config = dict(
    n_layer=17,
    d_model=128,
    n_experts=32,
    experts_per_token=2,
    d_expert=96,
    d_shared_expert=0,
    activation='xielu',
    moe_layers=[0, 1, 2, 3, 4, 5, 6, 7, 8, 9, 10, 11, 12, 13, 14, 15, 16],
    router_score='softmax',
    normalize_top_k=True,
    routed_scale=1.5,
    balance_loss=0.0178,
    balance_bias=False,
    router_z_loss=0.001,
    init_std_router=0.0336,
    lr_router=0.00152,
    vocab_size=11198,
    norm='rmsnorm',
    norm_eps=1e-06,
    tie_embeddings=False,
    optimizer='cautious_adamw',
    lr=0.00125,
    beta1=0.95,
    beta2=0.98,
    batch_tokens=32768,
    seq_len=256,
    train_tokens=376600000,
    steps=11493,
    dataset='wikipedia_en',
)
Below are experts of layer 13 (counted from 0) of a mixture-of-experts language model. Rows are named router (the router's row for the expert), up (a neuron's input weights, with its number), down (a neuron's output weights, with its number) and show model dimensions 0-127. Each number is 128 + 24 x the weight over its row's rms, rounded and kept within 0 to 255. Numbers have three digits each.
After each expert's rows: a language model's description of what the expert responds to; "comes before" lists some tokens at least twice as common just after its tokens as in all text. This comes from a sample of Wikipedia text that the model never trained on. Tokens count by the router's weight.

# expert 12
router:109119136140110131099159133094127115136096094109148122108096178138092137141101138141155147153149120111149138130132126129119157100121090154122106096169153148089123105148082121149154158146180095150107120136154153113099120122162118089121138120144114101102149137154097122148107139097110073146139159137108094154098142116161146064108108132102153107085137118105151133070146108126136120159155
up5:099188131124117142153097129119079159136165133104160140150147078089120075162113153085101145137145092091169136109122138131118159137106113145135142158115116142132107121135149128132162151135127105169154112100111133097109149098154122113131117151116098126149110131086116108146090121086109138116128132153096145110134120086148112083122122116104106134090139094115162121146123084108137097169170
down5:128114156156084100122161125115151156155123163142146142143135097144122169158134113146147097171104168174135116154118161113142114115118103092106140108134143114113160107101081117132127122106101109121166096146114148137126099113098155148121135089186160133119159130118104115141148141117138203160149167088116130056139144131122116139108110149120123127131124110140108104108148109129134185134124
up6:091130177117134134166172086135089114134121129125111123133142173146098164135120176118123114114073125143171129111132112103134082107153104132095152125167084139168153132152127151134123107182139111146128137174135153116108146104138095121110147120149093119126160117104122114112125146153117147126178109152114098172120147143159100174107136078143115136128100153114168125117098132135118103120151
down6:149121145104087101098125164146167133105203117125160122117120151144116136092161138128087156143158154140114110148116100124178170113088129078109119169129100157180117140102113147082101143113099125109134119153136106113159131146126125147141103130150119131143083123129133133114163181121141125115116082087147099126077108145145152130121145133145108114142151122117145098163137145116107137168132
up7:135127131109133118118096125167134156138178110124138104150134133127168095129114150098138125169123154170113101086162123111123151076123130152108160115105148106096109116129107107107159126104107146162125102171137179120123121175144161136120181122135145100132162099151134117120160082101109122130138151088121119152163082142121128116094133180124121122079163140119155083094136125115134107149131
down7:148115125137149149124134092140124208108120155107107117156160155136138114149122116104138109167126098134143149142149102137145142102135154108108102096070131144132128122176105097129103119150166126130103125166150118111111118105123122116083142096136124107129125107144070093130168164110084092110120121142187173112092116157173169141135121112117138158116108107104150136148095149142115132111138
up8:114134153180087082117121088137123129154139126141141138165124133182120100102119125175150110140144166116120156141147121148129136119117143138116156115127136152090143145088137098121082086144120119103147129173089139184125117113106118152173081122129097111143158110163126108105123108113136148138134141138126149149078145158147119100082137079166190135125125133116137126157151105121125110155124
down8:123099126095148094151108101116131125137174103122108184113108111105073103146102113141125116169112115173135132134127096136108098096142095157111109120155155150121108147167109125107148107119123114145104140089115090114148133092168088113126143164116103079147083148101145121133107147150073158116151174160165140151131134177143142120147115142111149122131139127135157129163124117110170107125121
up9:165102148109135128111143131120133136150098115124123162093128127089158077120125146120123168135174145156123120106140099119110121129127128168076155147130120107119085100145150135158173108118154126106098105135178169123090072119147115094178082101132142123115099138124109125137104136151117127131124146117115120103142131140125118082066116137124121179119089113130103196131143129145112099134140
down9:149136118118137109119115086123099119164115156125122122164109119166161162133094130142122145137093161090075112141120167132143129109170092073182105126106163090095140142116142166125168113181114141080110154137141165137124118133107053147155123093128127096112106104146154119109152114114101167154127111126106131138122110108106119154136154129121128115148135141095121145137135104110110133109093
up10:097089170157123116106111161141102082116129128138175097122126141148100149161163115072124127139069162117135136116081114114140110148145099144148124131155106113169110149164156135145112132126110137147094125157093150158136123126119109083065160153122125129110165116156159148142140116087135141149150134113133135129111114110139127137146121088071123141171139144143140124150148125100166152114089
down10:121111148111079125131146147186150109130122106141126145183117128100114123118134141125145103136130160140122127138157126095109104109136137102127156136120142140156184086128117125136099139142122079124186104156100074138126139144164128128149120114096129138132129140147092102119127188111133110155146122101103152156097116171115120096108100189131141126116122107141105114127121117157062171084119
Description: Closing parentheses, numbers and country or state names in tables and sports rosters, such as (river), FW, China, California.
comes before: " |", ",", "–", ";", " ", " –"

# expert 24
router:116121159158094120100161136105105132136096094156158127125106107150098120117096172162155135159144130147142162134137128103107140147118100146123105093137162176127116102109103127156098157128126103176114116134076152114110133108108107108119141109143122086113143157140111112151135104124088158149167160116110123141099149114149161086121098129130159098102148146164135109122196126114065151136136
up5:091152129134124124147179079147088163148127111119157190131126135110108157113106099105117136120122122146144176157127121112145118126075123094137141123130124104142103118149135162127196143128127113155166087135098149145131078106096131136108133134150091130162081114163098127167142122118113118128107112170121140167135126147160165112118178113129182119163118134133130101149107134120103122135129
down5:152092147128136129118133157113123137112132130183127105132125129125148095102170121097147126153103130145162136153114132121112175152111108120107097104103143140148137113138127146102146100126170112150146137114141152147155134150096195119131120140090134117115137150122142170103119146151153088134114098104184129149128162150169143108133115138118129173095147075114118192138139160110177127192126
up6:106115166084158114150155165097125101120077103132168132095137126129174180133136172152135140127114155179136114170136125107097130147149106125117092122177132144112085130169134153118118098134153134146158129113116170148113129151119156117174117080176139131127172122136114151141075159141113128121147132123120149138128120126120116124154137110098149135105123119126136064137142134164123165099139
down6:130136161130106112118190136157119153119154130148144128108132170111139157126163107108120133172145148115096141137105104148159138146149100106166111197123114133152121119126147158101095151107137139135094094102143120162192142182114099114141142149110144134129161128084136149140156112128109127091102129168148152115147154147110095085115128104081109160160154119118120133111129132145165145095148
up7:128132127203101150068102115103143100119113123121091097172095124101112131152086155133122105123087155121134132090112139100153151139149123144135080089116131132180116144122128137152153133113147111143147128181161073126156093135123134123132100148129096131151123146122126129125119106116123088115165135121145092116095152127154125142140118106107150125144102132067138164168135103118152158146098
down7:107101146112128119109170108126107102140097181138119087118080093099112144108109136114090141094150121096105145123106145139136127136136125133128136197111120109135143102095131151134153134161138106115090174152123122139122166137154099169144140090093161109099136132114130129145138153138117150143112109132128119118144142132046155114113116180138086123137124161177110125116103181137103127114152
up8:135175119175167120157157128132125158159088116149126144113079170110131149136130138117120166158150092124126113167117145133133146110153130134158116122166128132156127135103120138135091135139129115092102081128129094116125143139097196099116154166143123142073104116143149173144136134102097148114103182130140110136143132060125116148117153121149140110133113122176145143102093085138142125110135
down8:088169108118088168160138137149133094114121120102109121097152110080086133150094107104092135154156126128129204080128105125124116136112130118147115129144106150094136119136131109135122118114132084140158121155118078109126154113127099097108120114165059091138122105164140140092116133148116097141123094113092150138141136136113100129153117158136121091145084132134105159135110142079151128129136
up9:101153159104112125097154126146112140160092150167113108117134134114117155109216161085115164130127121135109132087136136132158113200154076112114117137114121113138100135110105132158136123081122139127133101165143103132160119132112128109121173133166119128113155131115119122141154157168090129122121135120093141134127106097155129122099132131083147100067082100144126150143121122139161141129120
down9:140154143146129149148147135106142123139136135158084154133147124150152141134124122122137128109080156170138135156126140132122132071127120122107114082078157081150130131137111171103127141159128176136133112110145129121086138119162078115101132121140133123165138104113093156128127098103193103105110159132142138108063105162130137134135132089124099113114131155157145141092146149069112168109153
up10:140181163084108135127075093145127132152120153144164160098146128143125128127132165169115103192163111154153128121159159138135124124118136114130110104160126104141141158152139102149119155111129133112145105122113136187127131145136116122124117103147114082115165108132154112113134098102150146150116117143142192135084112114126102112114108152134114054171099102112093146123148105131142140148102
down10:124119143119107085108131130143110101160121133115096092124126149129116146113140129169134106101107100108136143143156108144116152108117129116123154121112109204129143109128134129114154108118169065155083147179102132118119143146136132104132146115116132120093146122207107096124129161138110120100130115112105072154147119136132140144116105171099126119099141172182107127082116106162146089118141
Description: Locality words and suffixes in addresses and geography, such as Creek, Avenue, Township, -abad, and digits in coordinates or years.
comes before: ",", ")", "\n", " |", " (", "°"

# expert 7
router:144136136153124105117118131156112130148116125136157122112117158143097188126134117157152114166165100145158151160140093122105150095118082151132124095167130152082115103104100128160121139132107114148117092115099175128119110181157133104107147129146106088101142153148094120152101117099105108148143172112108122118117112099139090128096121149096171145109138099162165121109177089123134110143159
up5:128152128112104146146129143151162152056150131156183111168124126128126132088147107173152062133100137111142152110091127165119113086127137109131117142158144146120112107141146148120144115115127108162086152135133146117132143161135126127128148118101161157108151124173078108131117083103127150128115101118125106117082126140112099166130105098116097144109154106084109110093118166115106086145127
down5:088132142116114094137139147141114124131113147107125153167121133153137114133111138167147183137093137143134130134109119162113136137074138101135136155157130160132070103151100138110160126155114083093135127170116130112125170152148121099122089137175124162107146147092152111110125117151081097110123098139112141122086142118141120082118122170125097125140081117139097130162066169141160128114116
up6:127144115158176108087097136125107128139117119096114161166131082099066098104141095142122132113171104127144113081136162163088100119095117105104124113105159128120148160112130141123103100089125121099122123130129112101086137135143133117125165134127101134145135129120173114140102067103131098127090151151129147126123115138146107105095124126155142157101132142155154084096195159127127128124145
down6:132127138164156117103128119125119160127140148111132135117115137112174145109098106146093147155182119147125104133183142154102129147147128143135129152103125091123120136138115164082087098109137106106142159110145163122129117091131100093090100119142128126118140140095177131124111134102123122134145172157100059089139132108126146121114141134074087121172092119110168115135162102135129170092158
up7:078137131173117151128116150154128127075118133127105159127106137164059111126112095129129161105161126164162126124162155133095129129159094110114077136130112145138112152098104122124091143144142118102148149152128130116134155122104103093135115108123100114111146155119164092121115122086099137137107131182133090082123108122187086110111127102114118125099160113153167144104125161119096116109124
down7:124098147140169125134119127114155131123072129096115127146162120147170136097134117140137130126158152134119109154140095128133116130118121084151167143153117099114118124143129174078143077126178096116111146176126142130090189142122115100136102111116121133140074128092173122110126138168112123113118106123138111128081151110152079138135121161166112105124066103127119151131147105155121131162106
up8:180149143149135110132112112131129180128132153117140147134129172106102156120115071148127133112151140154098129129160145143131132166158130123145174110149132105125107109166098085169169138155114129115121096063135114111175151154164079135137111123172144132129103171134164132140132157096105134108102129144066127126127146111101107149134126167106135107109121103134101147135145155158135140112158
down8:121134133120110151147101140107150136116147088097116101114128146155129122156060132086118126124135131109188143089099128131141142102138132116117140110130123155174136137106104140156088103129110126165137116119129087098078155129090196136146134134120151162097112129155117124119112095156170116093090136095110173155124111140142119170125114130121099110148105128121090060129113143141114119131164
up9:124173137093146185132125132112119117132105091110131103143139151174094135177112169162130152134136107141136123153132120105119120118149092114141132126109124112128114097125134118131107094085115086162105109113117133099114131122140098149131157051134138162083170149135141105135125131108143093129114142143131065165143113104128071177101115163124140113124139094144167144105132136123135082126123
down9:178141153152140126135113180083116148111160112151141167119121098111076178076105130161165103148132133121149120089136119148117114117135162140117112141169165102108108136130132123107136126123105160120081098071113114119107146130098113111098118147113116101146107119115122145125112164123118137137086156136108162178103127125113151094100155096135123129162095146094078097146122147150144134142127
up10:150105125107141158091154143143157122084127113165145139119142147118127144116064140109117144141103101122138125113187127161148085134176159085119154136119129132111092111149142130115121136113154107125115156119123144146110140120112143140144161125122117155147099105153067121144158175120140081134105138116132175185110102109110119100124105168119101155101145176112115123122087143128090136087154
down10:036116119115099130161093144140140136122131141131103139136147138127154093135147125129169118137119123129141130115130135118104156141101104118095109120105114163192107133100134127119116119135111048139119141196109129114120118167141123140135120151115119104101126130122163133127108082108151108123123137136109128126137109091150161112133123222121132124121164119193126145130138149123136118152101
Description: Periods, closing quotes and parentheses, and line breaks that end sentences or list items, such as flowers. or synthesis). in expository prose.
comes before: "\n", "-", " The", "|", " In", " He"

# expert 16
router:132141133154121122120176148142097165105123098139145131097102132073178162103122115148152136153117124137146154147122136133115136134121083156120113113135143135079112099129122111142163150159144113141124103178147138108106112114118069108124157116152111108108132156127168165174074148115117161131134156104094161161114107125152152149098126141114153192119124119101152139095141099118136176147131
up5:192160119140137117112128129144129158127126120107106153078091117119153147079148105133114105116111119108154138111079137106111107078069102148126165112132112140149107102124119112140099157106108187113127120128110164128113097124125123120077114167116093104118133134116146151118114097130148129107087124120089131141151136164121134171123116165117123129094150109198150172107145126121140151154122
down5:105116125086111118129114151141146119126143135112174093137142146140141101088135115138098119099109163133119094157131170149154136124181119100128150143145107129130155144142149144071114113116150098094065169149100136115175103126150113103141154123116159173105105163126142114149171105126065124142138150087124088144101117149104107132116152148160158124123109135111155108143113097099108136114161
up6:115091126085149113099128173158120082117089125144154111125104106111150116108140123142126143143147098114141118105159129141092129121123167087147128121127142137123089141131106083111156141133110113091162106128166162125148154108126136116135128138128152123131134114061111147121118179123081206137159129116108136108117166105166088133146118110119153094153137185122158130151106099128116142097104
down6:104138115145094149109136126114115127069131146168136145122115112131131132114111122115062094074137149086182144156122138126130131147117114139136127138125116151155118113145107126132118137122114122122127167130128104139163139178180129130132150133107154158180123086151117165133140107083178110113121156120134139151164110071074164182132150138124150142130135132139106157135112106163148141083124
up7:126066148130097118088153117165146128129106146103156118083105108103117089152142091088111141136134148124122131111156106100121137126103117126177118098119128139121111138057095148139111106150068165173077129128152116109127164132129101111154142131104088102125155094155129138121094164097145148118101120093139102141135123161144122134096153145127121114156124131172153136106121156137139136091121
down7:107143151138142131148134151172105156127132142105129122139150164104140114122119101104152093135150100111146070156156161132125074119139098141097117098138097108150133077132115109173101136138127086148165135172168186118154133112109159185128164130159160099127121130129129168128155098111113135170124120148132130152112139145104092103153113171118138104119116099147144160142141128113135140142169
up8:124156107127125137166130158138145168075151136129149136137112093132121077132118117142144145088111118182117175129128132121111172117098113179153105117159132150122104119157106150126124178135102128113143132171096142122116084105083112124177159160110124104105154166114107125148126084154129134131155193172127112141119118142135150122143101130115137154135154141114140164104161103119138121143167
down8:073119104098105126128113144124089118144131135137110120148130094103147106144128124162123121090135122134166130130142123112100120093111119170124163121157142160162159115140125092148142156116114071136148119171141164116110145121161144156165079114131113121072145090144149096152114123092190159125164092126138132131125124136169125153126087182113133147117124120128132143121146095132091132151181
up9:152114148122151129141142148175144139148119118155172120076109090105150111091134108159127175137160134149107153160149123135157158121135110107119120131110163136119111099135125123126074142146131163128149100148140118131112047121167075116097093133114159101112103143111098111180135129106113158101121147105127144120129087148121160141103166135141136149109097110120127123130155076121113136113172
down9:203138130141120153145128097132115115138120115128126110145131166119164126100133158146168122112090139135153138101075175098125090150114130146117130131116140104159132145150094099166132137161125199115113119075148134117130122141147124153120153147170141136124120118136140137170129143127112116105076131147153113121112121127098153141111199047122099109142106115113121118130112123139140104157114
up10:110122153098107134137150134154138161148140111084131138067154192157053134141133113191119120144126162135096157143134106149128138120167147164165119107127169110121157110081116122159152157130122148120097147154113123136119141146113133099129124126123171108097126144133127149155150176092113138109116119085110132121120133131137171157130146117159143093112124157125119119165146149118170096143111
down10:155105163155157174116141158135131120080140115113116133093142133140122134092184120114130148101114098170129162122146120163132108107124104090108131105110109103139094118121158168141144157122135149151166133115150143149139108153102100120157138179122100096110147120135176132149127108148113106110091118136120102146099130126131124077094198108132136111096186128163120151141136166125126127129089
Description: Word pieces and common words in running prose, such as work, research, also, so, in order, plus table bars in election result tables.
comes before: "|", " of", " to", " ", " as", " on"

# expert 3
router:154148126136132121102162124204110074137106126148138118115089118137161124152123136148162120151098114148124141146165113140113138140110112147127100098145146149168126101131104117153165163095155092157111104140124150111089135160082148104123158155143114115099145143146137143166081169130115172143120149110094159093092137112155110139101129160114149149132141090126159112102165100118158121155126
up0:140145137167119133100127122108137166133121107149134167126135136138157138120131076103117086120162122157134157079101152131142123082127139108111160153182107135089135119124155143115133119109137085162110133075108124156048121113134110090128093139115125132150126115151100111158117100111088109142154134151123114136088130153099147140155126118086129150126150136109150168149139113149151127195111
down0:112096097126081152142116140137180110100170102197107112123093129089156094160103130110135150119132110112150141078140141175149126180096134145164144125133138154148118147096116115113154145107111096136111116139129155082141130141083131120118127159131108113101117093089107122158142132142138124153134147135148090150117146105188115135140124141127107122133081108170124133109101121125126174145103
up1:134090122134114122118122165123092101164134147094110163098097092152123095173125178138170143128178113158128112116128125104138117114095125146155142156117123162124085107122133158136129208082147169150140144141171143139083144132120178149158125142127101088114171120109150136133133113137127144117172123135112145123124119109121128156134135150109147131111145133105157126100149100102159152111171
down1:153141139170131111135126126107131132097137083125095108120121107127116136143077145137149113126147100092109137111131113161122095152106113129112125134146091133122085091133106091096105157127144152112155125130187103095097144083160113114148110133091169171126095156113170131141158095167105152111099085134165145126135100157132150137110139099103103115183123106082152141160133149148116131134150
up2:170129153146091124130154132147129164068134114107139141123112136143163135101134136080102145127146118127137116172119150120140129093154133112148111155096089169130106089164158142127179103108100107145132123144120114174142153124100133085134068127115130102133131143149149119167071105137119156151159125119138147136142131124114113121136152110138189104146131165115168108162136138133102090178116
down2:144131101154074132102139154125137112081127150174132166150103107129168139133128138186134144125138121129127172123092120158134140181085128146130127110127150139150131176072094168132106138131186121108131145119152101148116127138094142124116153141160110137085110132107114127148155135142140127177131160116121144102097128101139121142104127115069108117162098108153110134098138154156144169155119
up3:165153107132145095130108132105120161105145132125136195117102124120141094061113119150129141129111085113133131095148092154122086111133120137120139114108120146119132114167106109150124145107094153105138105159185112117147122117130155134112153121123137125151117107075136094138119075120105117146141117144047174101105136124146109111121124155123092158111131081125086112109118161165127109114123
down3:052102100158133098126132132103120118190125142151121117149153114094127141135128127151122114148138136135144135153137144135108094107137106158121139159153100107082134125142098100126098127150126039110123132172161126133119123152156118153139123117125127122172145158153133142124127131132144165133145103139126153122092127099134138106124070218099114132144145153161121115113139118107118152131095
up4:110142141116165119121101146137115124127115102134154107096116101118107130135151144122133162125120107116131133153091169103133099152119090159135118131144155132151176123121128103135145108101115116107147113128114116137058083187119132142058137129120139135099135156159108109132175108160144074120133130116120123139125124123108102148124173109158158140135158083102155068126094120165152123177101
down4:164100105134174115122121145122110126115134163110099152127120140108114116137121117114119094128166159127150109086111126124125145114143163149173125119113095133139151126183135146129135163127164180118152132113132076166117155115104124099107094155150161109143157109146134169130119125132129115118165127172130123147116087112131147106116139070133151173101049131092133146150129178097107134136112
up5:095137122152115148106138128158081128157114155135137112110118145203128115168150135169141108104132165105119115100166131106116114116111126124161151137151106098131157134120093125132086123104095125179111124115100142129087146114126088123079143130128131150095158127136150110130072119138134105121132133141110084154117194136148091114109112104088119129116092151108132096125149142153070114136112
down5:160107170145119128146127083161124127178113153156161149124129141090105158163135127148119147103119119139122115107127143144162111089106077125128139108186125105141121122126139077088157104146118150088116118097175127087142139163148136090151145119146158115151155123150141103131111104118101093116115123129096134127141188123148129127072145122105125100134121092100091102138129168097109131120103
Description: Opening quotation marks before quoted opinions, plus common nouns like government, council, actor, law, city, and recent years.
comes before: ",", "-", ".", " and", "s", "–"

# expert 28
router:090130166132109135093075125085125162153097119116146123127105092107166104117165073155129108157140124153162157128161134155114147114125126138129110093136152157103119102160090110157093147131144128152107128134109153121109130129094070090123145117154111092123156153153087166149121131110114144151130162122105112124100148109159098082109122161105142109114147106160123118113154115124088172129120
up0:171139121129113167141170153134108150116131128127118148136105116133155159121172159113135111181161138165162117123135119113119139134125150123123104120138134104133103074132152102141161110144131127175118141084077126121089148129132130103091070101169100093123133190120105119101094123114117115136144163119125155156125139157123158127152072148128107130151107150149092103139157106142093137157161
down0:077148107129117085121129127091148116146136121105111117108127135146118140138141141122158112103108100109127121105151087162123140104122122125120156110134136151103127143078151146141120110112126092104107124148152141128096090144115176145159173138098112139101140142163159124137102132133135110114121110120081092123137121097110107162137123187103130175076119141179135136080086168085156073124110
up1:078133103128161154147100151126151142166152123088137100156120121144130106113082145141123148150127162118133150125147109070127119082159103161117089136119138125175157113101088140146109125125124113160136122127125142121108129142114157125135105175122150101113134142177123118112172162127104162169117163151130108144128122110162114124117151176099160124159184130129108149158122103105149168080133
down1:161123123135136121134149122141105110107063120138099104121153113105144129139157116156130124111161118119106134147193160120131119149138130087151151134159158113124140153115128151158106150160157137139110125129203065172113105119154121149119102095097122143148204145130145128155116142143130128126150109124132121161114075108109119128146129105150151121109133159137149124118165101182107094098127
up2:149088124141137075113143147149146128155143138125162158125149172079113115118076166140160089107119153100125111140140120096149092147110146117138121169130103119168129132107112187116109145144132131128108157143106104114104126102142124164147181091176125108131135095096101153161088150125115131133129104108135130119080110111124099136072136117155136102088144140123145179135139152141117142132141
down2:076092123118125143117135147125124126093153138127100183130138111164077144115108125142174142141121111165131149142132089144165101098107151175113112137113140159109147154118135139140156094154144082159168141164107142085122091117126140160126094162123106117125137115093120091126109107135108124102144140124126149110110131145143137154132094207100128153143088117172140114130134161101132164138141
up3:106150153109176141147140145136166137120093133129127136173148152140112184124133135142135104107156145097116121121127124096126150094112112123121101144090068139143147091139131149135111160128123120133138128097103146143128128104128187083169089150168126160141153123114149119120125165100089152155115163156128190132104148112128118101124168097163118095150111122166105126134122066130099128141134
down3:104149144127126123144112095146086130136129141134132150114114139162122132123113122092147156117099146101142121094145098126129104148156099142145133131152128087105136170098111146114123100116124110152130124155084174152118144129077117120111155111140131165097081075156088126171142153148132132127197094109121147165158145072168095109137103156119113111097128099117112099110148113164168127143142
up4:093123143175103126151166161106128128109137090172189119111148113163104125108148114166125171144061164167140116144110135108121126121130116168085113135151099167099109103144153088121129113073137152132130168148135135129121125132118147154103114127097106134155118155159105157133128123134145118144161164102119129123090156120110146148124107157111090126136151180110144127129131142106140169153152
down4:097117127108096146139101093167137122089097109142109142156154113103136111147103127121105093119183149140120103109140119083132121091153131165137119107111087188096111131136066143121137114136103097140153151167126131148109169125107122138155155132149151122140136128123134082135122109147146109120103103138089093108139141125142097073112099170152161104127109150141105154111092148124122184144129
up5:114122164126119084101121152134150123111129165099149097169118106156116148156111184094115118127119127129105166121116163160112146124150087120134112104206139136165131134112134141134115144097107104159092151149110114141151168138125131112165125087130133142100124139118158109131124125119102158097167108113170073118157128077159114075151127103143150115152139146125176120135159132121131149149129
down5:067109101131175132114125111131123118146103106176115108150101102122090119120106128123126092126129144150099130128126179140098122133115118124105147129146150187092142173122133109145167101128116044127141129180075146155138132147134144139113122136110127138133142151158132106117141119137121138143108149145135142128116118109148138115094089194146101143153141101172170157149159119120142117141169
Description: Colons, heading == marks, table bars, and coordinate symbols in infoboxes and award tables, such as Film Crit(ics), Coordinates, Identification:.
comes before: " |", ")", ":", "′", "″", "N"

# expert 9
router:142142148143108130118119130144136091141103135091146132125103134153163184119159095154154115142127152145150162157124103140105157119137097163110089118156162137101090099127113124163115175119129103158119100143109163116122131123074145123117136145153123110100143171160117083142087158110096082152140150144106157119091159122145140141106106131104140119099180140148110131108154093103082145153135
up5:147147184139122082115114160077146111137140135085141112144114110127094175147092110128157161119110123140183176124161090148122123158121127130167099127104111105131119135110115109125129166098130091134102150147106140144146120136101151116154118137114138100091132200171130098101121114087110152112138143095137116163148118133155136098098130104102157151140144106120102126120167082143114130115114
down5:052137121125114138149127155141130118144118120100110081120105133125117155143148103144129123146119116118121175142094160147093133117131108155151110124122127158061126129106113079121119154100113033128116110163097143134139150126129141126111134100118110117108126120136128132136092167138092169134127153085113148123129134091098135109137144218113127145130135131114140116118142128125085110113102
up6:127103125137182100114175119090155082100108163117112139071089166099169120135129102164123133183109156125118114166121136155118161131125120158116118100125150137141136128122161139139096153160126139109137102149181152132108076138151109137149114142147092130127150128154136156120158098103137124126158144167118107115115122128132143107096142197136085132111156180130110122124147109121118125116114
down6:097095100130127108108080118121105148147127119133128115145118121126117139058146138145162138144107157157145151169141097153121134157142121098146114142137151112085121134123155153132121115140122089095138112150089106118150076124135092133162155134132130095141119179156152154118112138126110159137138124103060122146113142106109093130108111168065166112155180127160130133116149114138134100100090
up7:092145109134090133100107124120111129148144091126136109130147142162118119137129140111112085187093115091101083131195134151140147116120110074138155146131110159115150118119130119192139117128162085111100118146129104146148099144133144135129148112114181132093131164132148133123088103103125104117119146106141084122081087135146146156129125085145100159107146096150171125124145124140091134124144
down7:076170145144139172141129124143144175133132099104094128131079149129116114109139123116147152131135112138153142114135121144114129112106132145161061156152105134087122111135104119108119125148128076107154101138158159135134121103174108129147094108133139113092106113126136102132143163094117115126145092165136165112077140119122132102139134182115106111118076124069117138125102129082138096132083
up8:139127114138096156094124150096124103190159111113166129120103139137149127099098124122129087141098127139114123148157075148165152136129124160144124141148104123171138129106133141148138147090159105129152134101122114082084078126097146141112124113106079131104101133136129139113167139085146154158149152096128115070098141125124158156107084128109138163124174138118122148113153166108139138149160
down8:125088100114134120183159119117148136129134146075184148058128089127158132134127154113144126095108172174118125108149132144118166133104140127116070141125118131113075168107115163093127121153122122134136102117136092139152114111127143119165112134102114126145179109129160117186174116114148143114115141149134084120114097091144152138126129165112131138092133144127116111117130135105161142108119
up9:119119119121116114108117107119193159110104141185123129131100117122123136091159063140131099099174138165151124129123140118090134137142128134104094125159090095140077127082105144148108105148099061118133122127147170100126129111118148140097170121140144127099101162156171148099163140156107122133138125171119138113120135127096119113140124146119115124111175161115109157109120079134122136140128
down9:153141176164132156142123092118147142153115174137084116102170133152147155134122112141101108124113132118126106143115118158131103149143113089152164076116147068131144110117150131157147084123212137154153150115117123150079153118152112137119099103120155143107113124097089125135105120123092112150149111112089133132112129109135122157108125121124137166117080080148173144142121141124100133132150
up10:130143154154133093147146183103142134124138122084143118119155140138098132111167095107129104096096106135101142105174129144097153131145138181133146141120140154159119104115102125155154102140111147123124133136119150099098146085150159122206101139172100138126148095117152152109118162101114103142126117091107167095095106141133094124149140120107112122145108057170148138121149130137129152132118
down10:087146124141153113139107157153139152120134197131150102125122116103145155129139139103165139077108133125124104143134083173126131110145088154181144154135134156090088157121124143124091182092135084170138124148157157130130119168157142117146140113094118129127101145122114091134086107156154137114137148140129113151138110136121126161164111162120139149157126156149106133062144141128148106145106
Description: Reporting verbs in reviews (wrote, stated, announced, said), by after written/owned, and semicolons, pipes and parentheses ending list or infobox fields.
comes before: " |", "\n", ";", "–", ":", " that"